From a checkpoint of a small mixture-of-experts model trained on Wikipedia.
Experts: 64 SwiGLU neurons an expert, a sigmoid router, a shared expert of 128 neurons.
Below are experts of layer 6 (counted from 0) of a mixture-of-experts language model. Rows are named router (the router's row for the expert), down (a neuron's output weights, with its number) and show model dimensions 0-127. Each number is 128 + 32 x the weight over its row's rms, rounded and kept within 0 to 255. Numbers have three digits each.
After each expert's rows: "raises" lists some tokens whose logits its average output raises strongly, later layers aside. This comes from a sample of Wikipedia text that the model never trained on.

# expert 60
router:098182154106190144151197084186171110087187148119106111073088100137125133120114128137156133102136114139156169153190118177139099111125050158173183168094122149103145115115152108072122201195149103097107089130122132129105133112112144149068143137142118166159127130170099167103167120122108126118112096096061147108162132103152204117119099124105116119077188109141097147108094153171067140100114
down0:147170167169148102107169142180164142083073078086132083081121201139125110096155073073151191139121113137067174133129132121141109173151160151135113097135156115138114111092184099145188140148156121175112126119146105156122177151086081112123156150155142144128153168151149120109176174131091090178145168113190154176122102076104130130138118115110114153122156159119128082119204151144187063148088
down1:132131118116102179159134074119147084179113162081163140109152117179140117134050127230084131090165110120143166166104164157105152115123128185146149182120095135142123135108126187148117059126067083109173148096093085123140109118138160117154137125144084100124149131129125064202091133137137159086127155072120126129108123154068149077154119088132123109099128092131087115131104215160085156117112
down2:095122123134135114188184110110139108135057159139165162091151147138144098115174073092095132098137149096171103182125095091088136135074154105169162078124116154086171146096159128130115140192129196099140140115066197132152168141150141176107130141139123095112096072062160134129097217103106141152188134108164158108106175153115178118140146115137102121167127084106151071114180136166143147142135
down3:099199082151109148184182154111168142096097176151131082136063096057116092101107181160151153089151190147169174099146139112132114128097160166152069118130139173100088104124088135097135090139118167091085121123143087117147170133147146110161184073179129184080128138130107124157165092138169135186097118085146121121157095108135147113143151170075166143146110123097129123071154173095132109158098
down4:164124125124185198115121144102181170091098131171082101067082095126109069130128124156117191071029138156121128157156116148157079147077108114107110143151046126121146082116127211166108149116161097134141089147180085148097174150074137149082112136184146151148092094127111129119124149155143122155192109130107161151144131118148133060113095129123134123128147135174151101147136117114096161173152
down5:082096157132166118155067111165139141048068152162159112141055107137143164133097143164107162141160094194139109156119145061140118141136120093095132136084096115155133123081133130132129125108131034172155156074144102138128073127131159069143147116115099080089141090178127127152084100131162162090145163130133065176126163097163086123170102118092156134153212124131123103118176084144119144163137
down6:128100182149136117127095199086123146087094078167128115179084111153113153144118111177128173150144116152146123104061121068112090098098156150183104142136087145123160147167106085121195148127146161119065136090087142166125112108124084120148119195100183106085100108105122148140074147118144173131082171140146150148118102191103132141138165128105169177112095108144105016133117092146144134120178
raises: "u", "ay", "ings", "ai", "iam", "ays"

# expert 77
router:081138154117174152099165142200123134118203148122148088121152132149140140108195084129165126135147074158155115107151120116126127067146086135179151202109155158155122071145139037114143174172115125078107079134153168172116110149086157125085151172133090171150104140159119184135136115089119146130136136149092093111103150083157212132116137127123137119125118092165087133173096085176079176140125
down0:142133124075063045055154154122133143179122154059149104135175110131127122127144107117095147082114058165167124107091096167105127146166121103160092113155143135193096107138155130164069131108154149106150074089136127190088042111140115127083135142119106147122089120119119128121163108143194056116103101116119163127091142117121062092153146068111153128090082107129121095160123162127179146099123
down1:125106129125147100123063100100082179107156139134147114118144134196104098099089118146142180112168059092143126131151137107112113113124124117074138120098184139084189167112094155168107185113116137159112165085126175079111102093123136067138102141087100067096167098184183102063071087156135171176123151078178094125124128138184091116138137143116104186128112169128150144105140114095079125179135
down2:134132140173147146125117096125110146092133177105144105077091118115177099100090178124137094142087137110129154132166090152154145152191049111051120171148081085052120158123154163153111149088143100061070135173133158144086157134144094123135167097115161147156175131082153139147138178120059121105160108117168182075135114206090165143118144143159126112125144129133101083155102190093128157159131
down3:105128108069100124089102140129109079076164121133152128098165109104174117125127090115087127173106115116121161084205129164113118125133132095157136160206120094140108132116115211170119123157116108157076101122118137087096104179095112164100115110164063115132109108154068215087150142153140144139159075173081117123148124175078113138046145173137158120104152123116136180170103119079143165176135
down4:101158155108118135143146109159124108127133135091095156114099101135139126177184195134052143149096118168121099162172121152125114117081182141168119140180081151128131134169104121109150160195139104153116137145042154113127158161107146110130144105116166072112115111078086125068091104122091124170157113122078172141101125177178095121163167092161118080084089160091124152062168165113161173187174
down5:114131118157125101165151077166099184097160135099111152156189123133044105161132066093151074080178097140106106148061176094134098156152200119147092111094107113144157128141133079132154074098161135119090113115150187089140101163117097132112082123058095136137115139164120116147058156136160132180086126068118116162188115126128127107079149107092135102148102075140119099149168118156106116095159
down6:166118143108142130115170107143125139075158138153093140138068165139165093157150140153140088163128166120097138182201094155179114101128088113088145179094111208187196149080141142046147163125073097139130120165159164120139163146147123138132125156140119081102149147134133093126128099100133122127116143145174168181215131106193057151117113132145116084082138195096143135112116143120100155123083
raises: "ing", "ing in", "ing in the", "ing ", "ing on", "ing for"

# expert 103
router:116156138102204162136219162167130151123199116137117090108097117138150139085126100143164098146176104086127155126167126139131138103139076142141136141094143205125128116130104076103166153195144097085128057118108186159159150134094171160074141178128150149203151138086084171070160122156099147142075093127129119102135125128183182151116102135116110110098146127120094178109121071151102151099128
down0:118129154121067092094133150121185135090103114138129136096167164159047126135120149133127130131125140153140136163110144070137110051121129131159113166105216188148124136191133081131156198147166177131134097141078123165119176147138087161115156135076158132114081118095166152109132085124090166124134151109123131147159122111124247102138123105124093092129091127093130147068077166072139151096139
down1:185139150116121089092132110161101118142170100154129086097122167112113097155135121147119113066145114120142146131067137125077098053164141150096100042120123113137097102145155112148160171148151085226124197135112120157136114177143117133114125157083082163087148155089106121138072103158140068122079125118139123117084133070164046135155167091189118102122114077115088126146142150085131134081145
down2:123149107169095120162088126079133141158200121130142100065127085099112097142168161105088100175177185147066094120139121152100095133096143143135147116102123137123123121093101118175086187088126122071108146100215177122182189055174092123170084144111161116094113130142121156142093099124099132107126108132081118082078188101166124115124116102115108079135142134092132169116072171174119140152096
down3:154144073136159089180154143150135130050105146115083155131054079101107097152136111080179119151136167102115104083107086125150175118084208109185178130126167157177116152193077085143086084157081101071100140098111155131120114144148128088123090112109135085130115148110188119096093115122116164122079156126144087137107140140128132171135166105185185121116065091147110126095122133131151173112125
down4:183174087105178086153172153120173148171118132147135132102144108151140126049147179145141133150128255151103122138062099114164139142149166123141130117114099134104117135183138135183130162131088150056148131069112094182096174106120147093108183128108107166112121112060120167139115139188141116097125135100116118121089179140122185125148116093078114164129089112110148118167089170110131140099101
down5:128107130086124228092105176150133118104082119097130121117111172161121107117087111147091139123162142112125160149121114071180178138150075126118119130165141104215069089136147070114156105110127104100160152083165125084148095085132133152131153108119178144146168132079131094099129100190118185088112150118150099119119146172130131123094130159101197151121148083076079101092142112099188213140118
down6:138102149105201141146176089123136090114116122134180103104121176096100138066138154142084114060135088082149108113077123136119124098195130147136091124068125132176164046159134113163153135152156132085110188147079068177164130122103177113148108165117156196072141108127101133112120144174097124097080096106144109146155139108112082134092182097104101107153120117106166157092184098099096134077136
raises: ",", ", C", ", S", ", A", ", M", ", P"

# expert 5
router:088166127105204165147154156169191120101180118127156101113119101130160144069143110134141133139172096125152124099145137114143097089168062145138115177088151165168171091161164092123142170167106122078146125128124148164157137144082181126073144165100084177162129154141107165130150115135135132116095035151043125130116115128157190118133140149120090071152123134125101081151110096197154188095126
down0:160132032145155136107132135121152135095087172119164122166127106140162193142105128119117134164135105195156068155117116137146133140061123097084190079162145156119110112123087172135130160097125141153096166123147093070151135125160113201091104159159066117079161160133171105147109124100167108081169083141093087088128177144149121135091070141094138122127210139072153160093158104152120107117117
down1:166130162111183109087162133140142123158129090110121125160107109160114121169081108102174151083155075123114101123109154133121155076107160127161105143128144155105108111174156167207143148131098121216192145088090064144134097127085111103169142124118099123097120126163191157113081072155153133141117145121109096115100116179111075076179162129155112094182152150118116130127190158106219157075147
down2:150089120135177127090129122135121106115186094105075128161140112159156118123158164079112128140148151175086170129120111134130151149062076141075189171182129125101091104118116145125147187146100153101140170125104160068102122109107115147138127160171134121121131132165098099148157136140101149168114083119147171090122141116159178122126078207078079097055150143122139205103174163171091079206138
down3:140147098086032114189079198073126097124125147173167094086108134058147122114147171144144145102102141099070111098117160138135169089092224128085116108167149168142146142132118115136123141173073124173088116126117093135147103174123091139169116099167149066095126130090123099172138096091096150139143157156133121119100127135116185102069102161117133112131143121079100155106134141174100123102057
down4:122094129137154118114170086096107164161157110110165183124158111144144169095060181099113137085143082071177126044131121079156158154169165084123146119147145159109114095090179150142173115108092085082133057106118081118118163187153142107137096115134134116073142136186157059138157122141165131182098081123102134124095144142118132143121172150175116113100061095155115140134114108182162138140072
down5:127160057177113128126213157127123143143134155135076129168129141147108102085156117117109106122130152110144106141141109167098091111065116127101163065140148084107061176137094143034120120142098095199121168174179175076093149115134153097127116133163115137131155190106205099128103128034121115101099137138136086163114134142080115113106150124139170163100111143170107141098095173109094138116131
down6:124138130168143125106162122106097121188115074119143078141187134130155099161090132072142168169133045089140097196147092084122101180099180112152113162090161137087103161062125118174159112135113167147124100155169114182102148111131187139147118135163082126097163171089179077086138153129150157176120175116094135152111184171122106119132139116157094193140147077124154142128115077138131160146176
raises: ".", "er", " a", "ed by", " with", "re"

# expert 102
router:066128101077170158134207132182107103123164136115118054083144115124107104072138121110151076126150125141095131090145100139154144114088080094118115198118130186162172159129124071123128214141135100084148130111160148180130127141089145149118101155139088109132135133094108137115148146127127116131077084129095107119138136103175251183130156160113070113105123148153109140124081148087161156101099
down0:121148119134037157163192111087102168150136090140134142103188116115093114101128108112136138122143150122093079115121117104120146110124086119055159097136173147084161146112145072118115145129170097223138153098076157161123140126190094088142148160177158111103105082089055144102106141123109104192191099097123101164095153119088069130124141124163089154148127128134140082138171094083100156163094
down1:097146144124172117143076120168150143113104122094129127140153167141096100197140065099136147146132136173130091198145144153107166134149115101100093119122134161122000145109132144127130141082167175166164117096075120191098144130115187104117160144081151130176098163127094069144102152103173146070107146160122121136126149197135148151127074122160179141177164071130147122119098116126155063137112
down2:102201143119145095119130152106103084179077137106158129152162129099124137186167094139124160073080110129145153119100125171157089077169133157120130157152097139107089025095118134133128122109093120174099125137132139111148098084083099131176121095098101108108129150146179159194183121079104143073069182165074139159196147126124140146128072159088122131111145186114125138088092160143122080109095
down3:106100113064155100169107103129132108150100166096113192126065157152126088125107119086086118108163094112064148134168185126060097161104116118125159157076106112092127110120097139134152085106123152105112093103115145116137119128117123159137175092110145095132143093138090210073101105099153112066145125121169186091121069112166036083138151112115071122086089099079144165125115114165112110168165
down4:135077146161043101125073111141160103135109113170116106126113092140125185186093100140112106171035087163160085108051092125106144121109158115125116167150159165083176128125125099152187091178097123178172103115093120114123123147113121125127135149132102148100114106154119139142116124160128182147069110156142171141137095096134088107121154096111184190115171069134138083101119109167174133139208
down5:117083111102185137131113133124097097130156116162120079211060162111140124108106090175104123142101108109112118096113135151129121108145174134215147143127138137076112163131111138150163135143143173064112088093152140175127142162110115126120110109072106141118108191156109198115084050134130179122101151119181119118111141066071111082144120089148075085126144089100139145175137064104085113198132
down6:084078194169072146111107115154128148165174129128106155127097076102110133091164109097106154064123156137066071090184074101138117090098099095137082098125103124102107136119169162127155133111201142194144165086199140142094104115177102064145142143162080113148127155167085109125115138144107126147135119114163164171093121088193097179173169133096106131121097147162126163120102094131130106170113
raises: "07", "00", "05", "06", "40", "59"

# expert 92
router:048124117126201128138173151194182097127158184121110082122124112145145125113164105139173134126123123171139153109150141149138150083160067136140175170143128144057140119139103066152113166149124092082116081172130152164086098124106165150096135195167123101143135134134065204107138138142131127103118117165142079117149156097156216148154119131082083094111113107134100154141055078142148135111088
down0:117093168114142158079154135073161132156084156078135135171169100185163170145134092130082230100071094117100111137109134118088104100169131161152140059165154113129118114137152140141160125119143103147118089087146133162112131077114129077154157173148134157127096185136130196070180080135110161144138125142115115070159155117088151113166172185105151123157140066153093132167060088127140132138128
down1:134112191139111149093115131109101196078110206089130115088145110126149172101105120115161168055068142166088146154132111163048162145127149115176149145057089115116116166082172196095111160132092123169184125153124192120132116136079118103117157081189135160139094150143097163088147082135180099101150162164153093117130148135126162149120128164121152134095179119149148153147098159158133161100134
down2:109112095162168148155161144187155162102137109175099105166141131091121194148106163097132113074129138176091093098152159118122141128154149059182142113147151131098159145083116085048157134119117158180140102074087153162161186086178147118119143147124193103171141152179192116081119163148120126193115132013112131093107124122165122150127127143165163129091119149135121161127132125124175135119148
down3:135073112177109124154139085091173107121138147154134125134132121131139130080147109107125159147084114073159167118140150168136170123100074158124111130102116133137100083202107113157133131155169118114116130100076119169113112149161152141144214079128127156138147165199168112097223194133122106115122076128114103215141134141159139119079123206128156115135169105120100126095107176128067200092142
down4:071137043111147069179169181094089110131108163131157188148106118104121133108105176093106167098088165122114178122070115150162181165073189173124152146143107120130129189142111123159158109113082133103122150133087145126160161183140168156134124110173114082113069149133132085203117139040106107106116132147122136152104163110134106107077145123109125098177157095072136127139100145117124178147142
down5:142104084134145150170120126147135119127150126183150123123137135139136141043144122130105152141093070142102145087131176210165145124150104134104146182120182191108106071154079157169122125142209071141107139083110149098105081153085147085132133183121204080217107117173091126104084142124095093126091108120124121146078136119102081119136081135131164177101133160136168142099142115083132159108107
down6:121131129104119129068135123120118136120071117206110134131161110156139084163162145116130074075106118157134070105114082129129107136153104125144089133115121186041174145099160107139162152119093152113158149127143151034142166183116054119127162095087142176151119121093208194089139099130100128160104163132137106107147150118163141140079114099111131140108201113163164104144170115135169164084177
raises: "o", "in'", "ict", "ed ", "ed", "ing"

# expert 121
router:070151147098169114136180098172161091107200136163137095105130101185117122132161135115127109161182071142118127058173118102191136070118073159128136164111132167169131091134149060122127197124156116069141113180141156110113122138080194132094128179087108133110086139135097159130114096116125113112091096127087119151126118102120196109127127111118057096115124134067066108164087122128115140108084
down0:171141177065141140143131143157084156135143160139105085147129132109159150140111153156134104116147151150127115140112092074150140135090095067108124180185116135169160124083128127116147115176111161047121172119166136058107121146131127176139125096078139139140074110107141081175100148149121182084128127168152137106151166138111237157125144158040141117124063099075086168186139127152124131128173
down1:136102114129130146102128180108140128111156152115095194135110163132139118139192126112140139062143082160087094123101107099119142131095105087155110084067109192069131140115110164091099114158125154170171142095130108109118105092099134110151140163129081133165173054124066117110120142120174155111214137170159134137132121132196052141164125176159111115115138193153154178038120114117126131079103
down2:163122104128205123089190124121122121098123084149076107107128149123133104168145089158138126115104080134119172132116175186121063176163220166144154144100168099100088189112137146169199095149121151111127159114107142126109122157139087144065139125133090167141151170103112164126139134094089170151143129139099146119099101156135064106112146113020082175109074153121145151145161131176136110125144
down3:142124162113141123099108156137109141085098170135145097114180180122143107107158133150143168055124158171146110179146084105110100126158097127126166163117117085116087129116086124153056135125085131108131089129176061111014085139089106058145140081138130030158144131159146119192147084134134138132133160158111126118109100147065127126113159189146105079131136094118097181076119131110099117134113
down4:105128164183165163114140116079140152139117106135201162138126147170144163125176158151161129180156106120178110133087139207123120157134121137193124143142121087102124106176179154090110114104127108148119130155107171119137127086130109084112098060085138108089122191160065121148129108153092170143161173103133140169058136156204087118153125130161160121120093122096123148149112071166155158222101
down5:059134126124137125075109120118126113152173071124079127110154210123121123121142112090079100173138126076157130136139139171104121135135202130122130107148123164117180181111123060085197116104119126177127137156153124203100092110146133068157061151131143148073190144172130135115109103122104105139130098097163103178111073104158086199116174105143117111120097173126097106100186124126168108138087
down6:106125144139097137186102097111087124136176141129140124094135113153134176166111109147125094168131172099095140121141081103088196082081077141088159136158123109146076124124142123101175142137152170208102115143130164073144068150097100115144135184097135108070052093195131122107067158130123062091131105097092123128158159090079102166115155112129097139099121129076137129147092111086066129098075
raises: " by", " by the", " at the", " at", " in the", " by S"

# expert 115
router:108167126127197149113185138139206101067204114133133100155137157156121074089171113090136108172155142181127120136173156107143114094116126093161112178098120127154148110170118088107140191143120104071123095088141127175137134136115166118079168190072132095149138172114071161102157149099140118157146110099124165130092078161129229144112103156123096080136166159125120154137098096179114150113124
down0:129116146118176147089124119150164119103083064138134163159116184145059154202149150144111097147127224138115110143137143066137150165144126158144101122142103067151176142181128162127140117077157098136147135142119145143107105137075175107167154127034135110154132114107118126097098126121181124139127154158159142170123078132081205140103145121131107070110180146122156095128200064140086138154097
down1:114092160126139080109118140078155140151117107095084084154126178162117064124184158099122108111103188145200111181108137118152132123117189126166086182074165101161144139166115151114117182116125119049120142112136153138101121185100144122155141112102130102091118133139113089162162115107223113209141170130095145172126117107110180086119119159174113136152175130094126127180139124169143182133075
down2:137109039158114090156090105120132114151152185135100159126100134161129136131139070079086145098141185102121128085117160164155164123128166098191087160121133095155114150043082111144136139113153108136123126070125126178136057088088092136125113179159113087122169124073061051144157169172132156128113193144102141119154167119126125151181137197138155125097109163076119113112095131138114125148116
down3:104051096166164090129158132115123085076168159039092155113135168171085087091143137098152155138119158161120104136149106115089132169107148148169130111120118090114136137143115135215120126118128110196145154125141165101153142191138164141121157172162099163129175129123143139119138135156151118124178146097176132178126159123138126137118107118168071093114139149087214114239137112136115162072162
down4:143079144109142122082161071153139165172118195138157129106132138059127105136066153138133173116129107108115107109144103111096136104118147149126118051117158119107132100107149172135117117144136103191135075207159131173105131161194150102160167060146152087125169086176130145147122113141113181065138094107130123136110155025092156135111121147211119101123142131154123071143180126165133163141111
down5:119097137132131169143149122144143105139098137131164122125100168151117149128124114112161112085135158144198165112105146176179202076126130077195159095103134129184128122187152157184148146143151161172173170136092172131163113191078193096128062184138147131157115153067173162153133191124164105116111085141138131125132118110119071157113137115138077166173071158157090146101122096175128158113105
down6:059116136104137113087133106120110128142159128166112096147130112142142085149111125145095184109108131142139084145194132108105071141061194141123136101068174133141100128132200067181161134178169173132128173126129150130121149151103133111100090124138116132116132161227100139126120105127170119149161117119110100099110137105146168089140175105130148192182134159092134172123140027109138048164134
raises: "uture", "resh", "aith", "oot", "uel", "ifth"

# expert 100
router:100138174119191167135172140159151127120141130105102097152097134168174112105166119102154085148122154161166136067167164171172138068180118118170170156150119137071148112121149103149134209181135133050140084137144116170125137118057200107080133176099154158137084162106092126124148098119141173108095143124154141146139115140152247132103120150163125081113107123125107147113126094163125104110150
down0:125126137111167098106103115096134142143105097124076115130149149145124126145191162162074141141175032180189171130110115118118122115122136145121103112091142153075097178058074120140123116155106157167128081118105126151099150142113133108090110083147096165086074097147112115197134093135165167197065093129104080147126096109049114123137137045187140136171102110127127123184134152140121103122164
down1:067086131126093135137110142177089126137046124114118148154099110135158164140179091118131110089092196145103130068099098119166156170165181145140108059128121074080161136168143150106118121098190134052101126138168107146120190133085104118127151128108176137159120140142112133126161137088161168137130109110117116145108095136147177120134132127166141168160086182191212135169202125129134074120140
down2:113173158112038151129120207111118165106132131142117125125109097133151143112116105105158116081123117080099158170161123128130168181160130085171131179092114098077076117079101168151117125111048121096133187131093151144110113132153079133105112229137197155126113140107094193136107102122147101093122099160139135101103112102120129134102134134112126101157146132174128208152036137112150163152148
down3:134160099104152096190148119100125148132131136129130145141119129132075109155131147106131151130101255145119087039149137137140141139129174106101130078133132068130157126134156130093113070118198142147125085120129169083121150095157083122202161134093168116131154113133133117077124077096133178121142184141134146144119145150107154123141149124133092162089091178172147081077130156161078091132100
down4:198107132153253148144105100075068075145125142137145107101103172078105123133105115154070122158142015122137148162132136135090132125095053100095150180192150247161135091130136120140133124136093150170147089100151155077138160107123131164139140118127144108122121133114140115145095155157144100120143099138164125144138151120120139129105150169143129137083168164137112117146127094099146156120161
down5:118194104143168084166078080131094129093132116143141082105109129132151163146110106114168206159181121163123192099112075188113118160142063169109159153134118124149116172142124134115146164175118148097129092085184112068157204113112139120132125086173098091133131143145138115159124177105081140183104186105113132149145145152153090138136137154157098129164144159152121132160141109093096151109240
down6:062117111124054160108131168111126087146148090154153147149130089149091117095125113090130118117116179132135100100119138105133126184117118126092155109162112145105165127093141095085101057127144152114119111182067197098053138159195156083120161092116129116125084111150118173141182134156080118151166119146134156126098095197143172097183120147078087104146097150139083065090153098088083171126163
raises: "\n\n", "\n", " It was", " It", " This", " The"

# expert 79
router:149144157117182140140202155193134087133194127123138098136131099110158119054128144123149117184144143188108122088164074145170162123127038093089105203086100131113145105155117087169141172139118083076127068126140163160130145149092181157059149139123096133156108160142116146141118085116145121105112100124117097127120106079139206129095102166102113122144106172110121141102073085162107161121142
down0:145141157135042146152078120111151156125087164165085158163135139139119100131118189120022087152156141139104130164183137156090118179144180099127114072091121110120106112190147104118143102173142113153145131116131203140163130110126135106139137142157115130115174130171162176121173165093125097126113185099118069156126156135158172139134130083140110181129054188102151111118134058119072147146108
down1:116162138125179193113095158113102122118097099117156126068089087109101152122145140127213138111112079092080067124102098125133144145141113063076155145167158157090095168128167131092144184134069133206084144128100175123165124145130148130115070216113114106095163123083109143079176107158126157165122141142160110103169154156085114144157133147092176091104161143150149183119128115136099106177141
down2:101096155144162131172117142161130124148127146096063130065153162108087120151184151091158144135121171101128114146189093128076131160091157105164137194093067119135145147194130146155127121123112141158155155091092159131142119062102123097121149154138092165135125104075213141139188171044136086144110158106140099136124184144168097160151162093149197100152120063141128129081147114093136135092112
down3:172098143086114154133174134124103117096105120139073142085106159145153086131133111163129085141118012104100176183108117114161166138136108178089072137175145162110121158115108102083123113140118121181145136069146128121155143139107199214129091105134155066096132219147181111109170133195089106132139132107120073131139098140101174122161104141120109136102156119128085155163174119142150142105125
down4:146126085151145114149091163055129205177074156169111069116097204132177105129154129111124197142105122122139106115147157145140110134140117051119138126160167098151136079174139157130123118117127162145118106180134180193133155172110127147142133133122115165079147124115119123112146143121114128141122132140190113120157126139095175090092085167056115041111108176070063105082144167100114119163106
down5:101112163095109145142157124076125098144122079158061132101172087133137090144122116134124161068094192105112058071068103084122110178159123135104107113139159138151143092101164112161150055108118071132126097083131108080149069099107134148176106082140140100130078094143094108111107077099166194094110132100102068147092083096127172214148128106131108144097133140104156116144084116156120135115152
down6:128186125212119101171148127151111108137081142109141115121166126132140090078132072091081157183152131084101182087058095120138143177096155164063149153127134103079126104088120168155136101097114107073116109109143161153101153092151092132130141114116151166083136140122117090167097196139059143151156107179035153134109086114117081150101179100111150108138155111125106069166154135139111146104151
raises: "ow", "ock", "uff", "ad", "utt", "atch"

# expert 78
router:107152125113151197129165156167165131105186158134094117113100114112159096087144171102182101163159139173087125094173097148166107079161061110118172180084101202135146126151150116106141159155118087084096138143162131181115159158116176162059154161115092135172107177135058204113171138139101141147111122167142136137131132135136222156103123145136102091113165130141098127128137079142128110146088
down0:167119096123151128164127133127124130124105162121151088180085085102132153146106143108116173130153169113117176133189173109182128154135156132093099135125098153111147183130168143153133129119098116102157112089148079144186165074101112156156112110176073153243114125114153173140151146119131161079108148133214149085072082163120072154088115122093122141100122107142077142069056115107180116129144
down1:113155166164147148085164148108100115114145128108161098066189129119099166132184063170136105124098094108126169226143165101129182168095156159105150134132110118067100118144127145115096129140174103136138189127134123152076103158077165110160140161156122151103117159061141065133141161135153133166176166103124098102151158181119059082146124093160140141126079066149150109167149116135190115156121
down2:094103177140114098112133152124074146126117150144085073204100097132092121122120176062138130110114146157089156122117101185096155086083140139097074133131081095098116136174080148114182156124174061123124129140114089098151088108143090066098157130156169127085137142127143113089144064185124170131160150124119154093153141168104144106123137172141108133113164091240152175184149151145127152099134
down3:176130142129112119129068116127159193121166035151108107127092163141125095167162091110147089098124144194167095166115092170076138138099104081147135160167107158128145115097157125121110077058105141166105118127104152152103073086175083124122156109176082108094137169143096116085133126181128094112155109134099101113163169077135140118120113094161141150109177158168095172171099115116058144189091
down4:144069100150086085151131075112144119119152132113156097089131144095125111085110098105123133114091090049126097133115113116131124080136113110096183212131128145114159148115148150187118165135078109114189184104137132148128130123082131139086150112137101126090068106116208061130142106115119140114147131141143130094106079100092201154108169118105144136149077144119182175197154163108147169137220
down5:142122127103104144108062167128092164137119110124089124084048164099103174153103121120111148167141137103094158106151152148092120120120123122064143118157129165129103077115120159130094092137099148120167110126102184130128163065173156056128142085060169117157149153155157145106104094128079148135126130153093042108200197117129110161130086165106128146128202108101059161132148108110064110125096
down6:142115146134157145130174131154113123086104133099111157195154082102153161100182069126092138206164143130140146143119074093111211151098147121114080140116110110175148156143137152097099142103129151075126191085169090145155133076094134072129156102131168115177075156124192100146100129112186127139169172111123111113128098126143086066142137159159067131122114113148125133138088179073150095060151
raises: "ight", "ort", "le", "ever", "ald", "rick"

# expert 19
router:054129174066206140160202135190117127072182156114114080082122111163132133110175138144136129139149101126126105149134155122156080105153055135125123176113168163106155095165118091112149188127124112100118087155172128179141119148104165134079124162154113176162146127122149182088171073124088163133156137115156118149119103162133215129158106141100087139141137119151084170125073105167130164142146
down0:129140130110125156084148155131097113098188131144174146137137118133138081132149183178111158136137116089125096175176096131086175101159076069192132066127146114088115172155130056133112160173125146110105214137165136103138116144105163092162135092207093112203158132087139118096139126141116117157173132113089142161116126148132184151128091157111088132057127124126123111177157223128108126126127
down1:122142123130155067091109153096117114147098112113128130157094152051119113152157119107127107132164177139123185107069114150167136095143151171113102136151139166123153088138160136191154156125075138118150129154136147198108139136133136143076114090146080183131152158104081162154161143126213073150107146066103148086130130109119154136090006183145113156146164158121164179169138094081109141141105
down2:178126166100153087164159146143113086159110095122129140134053130106147099108132148130124160126104194149143149164122172116133166109163106162118110116069117101106131169173144120133164149133215141172143147112080109171153102164142139097131117096160149123114179183129109139121098147098228143120222152150158107102145092105081096109147111128125087190101140069053109158065135100105146140117154
down3:134158179105141125152085116095135097097127096099123155101093102178110139133148126136107122097141137114141191130123071157146111092111189052136156137064188190120114119102171140162175142120162133127106133080098184165129165144072104144119176091066125102156159141129115151117128100097175124062066138098098112122112134078119091050128100094131168126109156147115179185164095172143075113158168
down4:126138114133206112093122100141125189153118122167104192145098150113149172104204138133131122073140094146166131079120118156070146089138149154153107171147142224133186158133168126112201106171115129218168151130103136088147103105168145108132127176155102124112098141142138124146147136163118145139135221143152154146150162164126134090144154157099155088060074142129130116163129166090123096097126
down5:104148146082077129103124123163131076181108101152092221153143165102059132095108161109137101066148060149114121138112169113153092167146080129164105155152086091114142138134166137115137075159183150155112121079137149090083107144112107130145089120098126154153043138152180099068136124124129161172069113124164162157130132181106110106156110118076072102137167108132132138134181122148137084100177
down6:109157147127138191152122083135130150123155146164090162041123104167114092137105141122169100216127143105149144088161162150193205076160167103064131117077209111136122166159082162122148142135115119131185136132117173156137118099149151153112162091074111150113129089108064127093149113162148027125126124121088115129118114128096097093091169142147118106132104107116108155149164174164133099116126
raises: "ing", "ed", "ing in ", "ing in", "ing and", "ing for"

# expert 81
router:042142148098169120117231140190150134114159138148110117080144107118107138058164148136167102164157146145104124111148139136150114117126102115130116139089091161142164113133105086116183174128156100049114073176116137177146129167095180140083162183110131177193123138129098188080184110125131095102149065106084130125131138127178204149143139139116075108110120128122118147104115098145094147111131
down0:111161121059000105112151179107173156098168108090158121160084167166089104099158169115124154101152178149149122107123091082106150144187218133168104128106114023113155140105150104110160092117152133155110106164103136134122122167158127117164098074098128132121125136112146156108142114093143135122145165107092159111149131139154126119131108187116111093137086096114117139069121160107139131139106
down1:088110124143166165144078124199106101119108149139090096129117127103188169105124058121196095147164076094103144232139127131089137145120101160147139184205183111102135089115140138134090147135099160101121144128115136141130112129097144099073127149139153144171079102142120102160134147129155119090117128193125123127188079075141212130115106088105086119156138110142089135136098136152198151163170
down2:106061116104140114063186130124125144129106087133146119136158090176113141150136122207098161143183210081120137066135079155124144140114159137134144049138108094123153165132134107132124102101111169135137177101156095210181147103134062066083143132112103134126094119162054138078132165147067066123128156115149132102131096097128114110114123127102141114158060095101113134108140116131151066137142
down3:085161115102146133113143123142137119082174095091107126175097133121162180131083100083125090132166129137123131179171173174093080134092155108123116127086129091115093094081135184144120092121101137061149157108136135152077089180098197129112090060164160136145111135113137153105130159089075071108120110200171112117145116141111116140056113181093161105106114067141134131131079200099136147182136
down4:160172100156123119105056155107129175166167150114118117146072120144124129173127115103093161155129155153165112111089127098100120129142148071121144115170099176170106168045146139176155104095168197103122116189168123180123185187202194153162113133134111171110129109138135140106131119120059126116123125097140060181202120124151147107174131148135129140135095116102094151071152181155132114130116
down5:160174114157124137146113119106124118144119109112145078166088144115139146128127176121107122109148017149173135246110116145085125090151103096111173240142110170076109104090103107116123121168073118171130072100178157111103109155117112184124124082176153104145122095128188118182108124112138138097118071155103163122130143162126095123110134154123119105123148111119108158180094102147083158144103
down6:170147112124117022121156114112133114107133175129110082165137155135145133130101147121077104151154128139188112191145152136135101087126134143136138121086100194118106119152100134132167159158114098227134114096144126101156110184152076179123133146101070177090116152114095170106090073106191148161118155083169156116100137146130115141090149035147114128093148077123152177157104101114153128069147
raises: "\n\n", "\n", " The"